From a checkpoint of a small mixture-of-experts model trained on Wikipedia: 392M tokens.
Below are experts of layer 4 (counted from 0) of a mixture-of-experts language model. Rows are named router (the router's row for the expert) and show model dimensions 0-63. Each number is 128 + 32 x the weight over its row's rms, rounded and kept within 0 to 255. Numbers have three digits each.
After each expert's rows: a language model's description of what the expert responds to; "raises" lists some tokens whose logits its average output raises strongly, later layers aside. This comes from a sample of Wikipedia text that the model never trained on.

# expert 21
router:142155078157086094174148163130153146116089153136161162165157153075162170098180081099083170153157144149147165165159096123161108166177147172129076140081097092153096098090111127105098158147157182
What it handles: Nationality and proper nouns. Nationality adjectives and name starts after of/in, such as American, British, Arabia, Mar-, Th-; also word-initial pieces like phil-anthropist, des-egregating.
raises: "ately", "less", "atively"

# expert 4
router:158167101170096084174139169142147165125091100144118168171148147090144172078139091100087186152146145107182170140134106171152108150169138165124075144094099098162090093082089093106091159166180187
What it handles: Commas and early sentence words. Commas after introductory phrases and words early in a clause, such as local, national, elected, This, and college in "American college football".
raises: "ric", "bed", "rim", "rine", "alog", "rical"

# expert 6
router:148153084160091093174152150135168154103098108174152168166153169077153159082154081105093188152142150115154163183149114132166095125165133162134081147078099095164101109088122102097097157142170172
What it handles: Articles, ed, headings. Sentence-initial articles The and A, and the in titles, plus the piece ed in edit, editors, and the === that opens subheadings.
raises: "iber", "chers", "ows"

# expert 18
router:160157092162095095174146167102161150117095106161144174174157151078142171091154082100120169159122130083163176128136110107159116087177125170138082139083105083158104096085085117110092152146154171
What it handles: Commas and hyphen prefixes. Commas after dates and clauses in prose, and hyphenated name pieces like -N in Oder-Neisse and al-Numan, plus .S in U.S.
raises: "isl", "ors", "ivalent"

# expert 2
router:154164081145090094172153162100161148123090134134135167178158141079147176082147077101097170163138151150134167151150119132163129158170140177132085146080096089166102091091098112102096153139169184
What it handles: Mixed word pieces. Miscellaneous word starts and middles, often capital letters, commas, dashes and digits in lists and scores, such as sim, Games, ake, –.
raises: "ral", "resent", "ends", "rib", "GA"

# expert 38
router:148165079146102089177164142141158153105095159131148177184156169084181166085124067114094163155145157138146170146153105126168129124170139162123084145084104093166104105089107099115096160141164179
What it handles: Table numbers and years. Pipes and numbers in sports, music and election tables, year digits like 199 and 6, and Japanese character bytes.
raises: "resent", " arts", "ras", "-century", "tar"

# expert 13
router:163154093157085083170157149126162152111088150144163167170162162082163176085137080103102178156138157103138150177141110131162111136182132171109084149093096093161103106096100110103088156149155178
What it handles: Spaces, years, first names. Bare spaces before numbers or ISBNs, year pieces like 192/189 in taxon authorities, and first names like William, Charles; also verbs like writes.
raises: "ct", "ord", "uss", "ounds", "after"

# expert 34
router:149170080165098096180141150121147137122094131121130184173160157075167172090153073098103170167143128136149174165160115118167121165176143175131075144087098101152092095076104113110099157149177184
What it handles: Infobox field words. Field names and key nouns in infoboxes and politics, such as Electors, elevation, ISBN, ft, Party, president, government.
raises: "aries", "ary", "arian", "aria", "ean", "en"

# expert 44
router:151163077145100085184152156117160159105092140113133172174161157081174167083117070103114177162139145119121160179157104132164126169169136172112072146087096111170090093089102103113108168144156182
What it handles: Music release tables. Capitals, year prefixes and line breaks in release and discography tables, such as Catalogue, 199, 201, L, plus infobox line ends.
raises: "\".\n\n", ".\"\n\n", "\".", " ====\n\n", "Professional", "Scientific"

# expert 42
router:147162095172087091181143160121153170122090095136128170165163158081154166085158091093097172161138141071154164163142104107171112120164157176148087149085099085157109084090097121108099148142163184
What it handles: Math subscripts, table gaps. Subscript markers _{ in LaTeX formulas, pipes and spaces between numbers in tables, and capital initial letters like B, O.
raises: "rian", "el", "eal", "ella", "ever", "els"

# expert 46
router:166149068144089065186155162091166163131097108125097180180154150091158179081112099089102178153129146099157179150161105112163110163174121154136070134074105095144096089103121115113095144144150185
What it handles: Agent nouns, article a. The article a before nouns and agent-noun starts like column in columnist, author, editor, plus row-ending pipes in tables.
raises: " arts", "icy", " garden", " town", "edy", "ely"

# expert 41
router:143169075152079087177154158116159144116091129128141171176161164082159174088133090099100164161145135103143158171149109081170109159169127168137086128066097087155096096096120101120094156152149192
What it handles: Sports stat table numbers. Numbers, minus signs and spaces filling cells in sports statistics and league tables, e.g. goals, points, GP columns.
raises: "leg", "ern", "ent", "encies", "enth", "ered"

# expert 31
router:148165088171096078183155164118166150114099103127128169165158157091156179091151085104086186159143151104141176160155102115169119123173144168131080133083104089167099085092078104123094167147147169
What it handles: Copulas and percent signs. Verbs such as was, is, are, percent signs in vote tables, and mid-word pieces of foreign names, such as Heybeliada.
raises: " ==\n\n", "==\n\n", "ñ", "==\n", " ==\n"

# expert 32
router:149166090152098090182155170111168155112078089121154160166167160084147173086136078099109186156150156113113177170144099121160114155174113168140076141084102090159101087082112108115102167137170169
What it handles: Spaces before numbers. Bare spaces, hyphens and short pieces before numbers or in infobox measurements, such as Population: 185,204, track gauge fractions, points, units.
raises: "ping", "per", " hit"

# expert 25
router:142161075162087083169150154125167162106091120148147177174158163073180155087144090108098180159137175143156155158176120130168114135165169168144078142088101092167087081088102129103093154149177163
What it handles: Biography dates and descriptors. En dashes in birth–death years after a name heading, e.g. (1857–1939), plus commas and occupation words in short biographies and disambiguation pages.
raises: "porary", "ordin", " Aer"

# expert 27
router:153163087144105074179139163143150156132085118130126169180166159088181173091124089092108175158140127107160168165143100134179117149170143170128086127094111106161097096083093110122102159135146187
What it handles: Word-initial stems. Opening pieces of words and names after the, a or heading marks, such as clos in closure, Or in Organisation, extrem.
raises: "enses", "ings", "bon", "ing", "ishing", "een"

# expert 12
router:151147089143093077178161148121164151113084110119121176173159147089131177086160079109095175169134133109111175147154100078162111134171143173140082152087094106149105078104118112119096165152171182
What it handles: Table cells and initials. Pipes, numbers and line breaks inside election or sports stat tables, plus capital initials such as C, D, E starting names.
raises: "rance", "ixed", "rench", "rd", "orter", "rin"

# expert 11
router:165156088148101081171143145103170157112086128156116175159151148091155177086136092098092184162149163130149171165145099134166118136180159181129084150084092096157089090097110111100096159166156199
What it handles: Name-final pieces. Middle or final pieces of personal names, plus short names and commas, in cast lists and bibliographies, such as Kar'lin', Antonopoul'os', Merivale.
raises: "hire", "ional", "amic", " yellow", "que"

# expert 19
router:155156081138093086169148152118151168112083139147138165176154152081173165088136082102083178160133143120161170163143103097169112140164158173127092142089105105157082101088108116117098152148174176
What it handles: Word starts, table markup. Table separator rows, space cells and word-initial pieces, such as clos in closest or closure, field colons, Species, National.
raises: "istic", "ounds", "ands", "ism", "isms", "mes"

# expert 22
router:096142113162139093130201143148169114086113213126092161144144133063147123103130114090112123137156122106168125109136116113190116150128097145174127137128138096181131177153173103119101140179127135
What it handles: Sentence and field punctuation. Periods ending sentences, colons after infobox field names like District ID:, table pipes, and list-item dashes.
raises: " the", " ", " in", " a"

# expert 33
router:119114061146096097149155143110156154128103171199055168160133139110083159126147118094114124206140159105112105082117092124146116127134045125147147167106105115145126196124083125112116126131174142
What it handles: Quotes, parentheses, paragraph breaks. Opening quotation marks after a colon introducing a quote, opening parentheses, sentence-final periods before blank lines, section heading markers, and that/which.
raises: "==\n", "==", "Professional", "===", "==\n\n", " the"

# expert 10
router:153158080155088082173157145131164146123085104130158167169153161085159170084129078102108185159138143096139174186151100112164108126162146185137079142094094095165104089094112116113095152146166177
What it handles: Names and table cells. Short name starts such as Bob, Kim, Rob, digits in sports tables, and word middles like writ in Songwriters, yl, alk.
raises: " same", "achi", "tle"

# expert 1
router:127171111112126138138141168138128179072108104190141134147142146111122133114137147084116145161152092105133151049130120168142139109149132140162106172122067117142147086122095107105115204136103130
What it handles: Word-final suffix pieces. Word-internal or word-final pieces after a short stem, mostly plural s/es, -ers, -ing, -ts, as in crop-s, buy-ers, off-ens-ives.
raises: "s", ".", "ake", "over"

# expert 16
router:151170093171090088173149153116164162133090123140122179170154145077162175085139083098098166147155146116174160178148099149170109136166144169145077154080104084167090083091092111106082151157174171
What it handles: Headings and proper names. Section heading text after ==, such as Production, and proper names of places, clubs and tournaments, such as FC, Michigan, Island, Open.
raises: "ences", "enced", "ources", " Films", "spec", "via"

# expert 40
router:145157087157102088178142155138150159101083118144166179171148155086156174085163093109088172160161158129175163137145103093172112139166146171130085119086099090155089082086094117108110153146157177
What it handles: Spaces before years. Bare spaces before year digits and lowercase word starts such as cert-ificate, cont, acc, in government and biography prose.
raises: "acter", "ct", "-st", " oldest", "que", "rid"

# expert 20
router:175165148148092134122164110180121121124116255190130133157161135122146138131129147092114152160173086205155155076131062153135077159143114129127092142117118133134091169102161129153081133148111103
What it handles: Common prepositions. Prepositions and and after verbs or nouns in running prose, such as of, in, to, for, with, from; strongest in "Most of", "one of".
raises: " the", " ", " a", " part"

# expert 47
router:165161090151080080166150148133171149123094122155157170169158160086161164100149087103095160159151154110146169194155102124170103153176118168128081144082091091158107091101104099123107152142168173
What it handles: Dates, places, prepositions. Prepositions and words in biographical dates and places, such as to, in, June, United States, and the second piece of Morning.
raises: "ece", "ence", "enz", "ry"

# expert 17
router:153165081153100091181146160127152146121091152158126170168161157083147162085156081103095169159144166117166168153152096107163099131165146153116081152088102091168095104086117106112113157140170190
What it handles: The after prepositions. The word "the" after prepositions like of, in, over, on, e.g. "all over the place", "Fight of the Night"; also spaces inside Hebrew text.
raises: "uties", " Orchestra", "oice", "arian", "airs"

# expert 0
router:152169076148094098168166159150166147108081124139125170172156165089161179089132077104097181161147153094112165171159106113171115169177137164132081136086100087162097113095121118107096157153150171
What it handles: Capitalized name and title starts. Capitalized word starts in awards lists, infobox fields and names, such as Best Male, Col, Saint, July, initials M, G.
raises: "ally", "ively", "ocal", "akers", "aving", "ping"

# expert 36
router:147167090159087091176142164154158151123078119127150168169163151085139171081127074094107173159160161112161173150155123118153114116176111181131097143071107086156095071083106102121090153143170171
What it handles: Mid-word and name pieces. Fragments and first names mid-word or after table breaks, such as Tom, Max, Marc, confl-icts, Win in race names or results.
raises: "ologies", "pt", "artment", "owntown", "ermont", " Office"

# expert 23
router:151163089167089087177156155128154157124092126163113171175154155083150168088164081095109166157147108114141173169164111126167128150165149182140086138083100094167099081094095102106103153137159172
What it handles: Function words, word starts. Function words such as of, which, his, this, plus the first piece of a word in mixed prose, such as beh in behaviour.
raises: "sch", "erous", " Kong", " headquarters"

# expert 43
router:158160085165087082177157159127163141115098139147129178172147145089189166086161083108108165158155168110155173169145104114162108112175120163121088150093098082157100088095096100130092164157162171
What it handles: Spaces in tables, coordinates. Lone spaces between table pipes or coordinates, plus Greek letters and common first names, such as John, King, the space after °N.
raises: " walls", " contains", " roof"

# expert 9
router:153167081162097089168148164146147151125078097124133174174167137084136188081140096093103176170152144096150166163150118124163119165169140165128081148090110094161105088080099119113103152156158191
What it handles: Foreign name pieces. Capitalized or lowercase starts of non-English names and words, often Slavic, Spanish or Portuguese, such as Jo in São João, Põlva, Prva Liga.
raises: "ç", "fore", "ois", "se", " manager", "ğ"

# expert 35
router:165165087150077082179155148122146157131088135145119175177154143079132172091151092103112180169140136119154177142164115132168123119170161163126084154083100094167093075101085109115096155142171181
What it handles: Taxonomy and math markup. Pieces in species names, taxobox lines and LaTeX commands such as left, plus names in table cells, such as Fusitriton magellanicus.
raises: "arian", "annon", "ary", "iang", "ama", "lers"

# expert 29
router:153154087156096080172145152120154142120090111154125175163167148086161167087165092110114174159156165112147170153149111125172106156164133169130085138080100095158101085096102100113109146151165194
What it handles: Personal names and titles. First names and roles in biographies, such as Margaret, Ann, Daniel, wife, member, president, House, often after the, of, his.
raises: "ish", " males", "ists", "ping", "ases", "o's"

# expert 15
router:159155084171084093174145148124157154124092114106147168165157145075162180083111080088098177165132124090161168188155121122163109112164117179127090151080097096178096097085112102098092151143165165
What it handles: Table cells, compound pieces. Numbers and words in sports and results tables after a pipe, plus hyphenated Korean name pieces, such as Quarterfinals, -jun, 22.
raises: "ographer", "ographic", "ograph", "ional", "eries", "ary"

# expert 39
router:163152086149094084180163146104155151094083110102145173167165147083154170083128083095103176170135117105120168167150108081158132139173154176120085162083098102163089071097095107115097150145178163
What it handles: List and table layout. Line breaks, indentation and year starts in nested lists and sports tables, such as 201 in 2017, the indent before a list item.
raises: "hire", "ired", "ğ", "hip", "vement", "ken"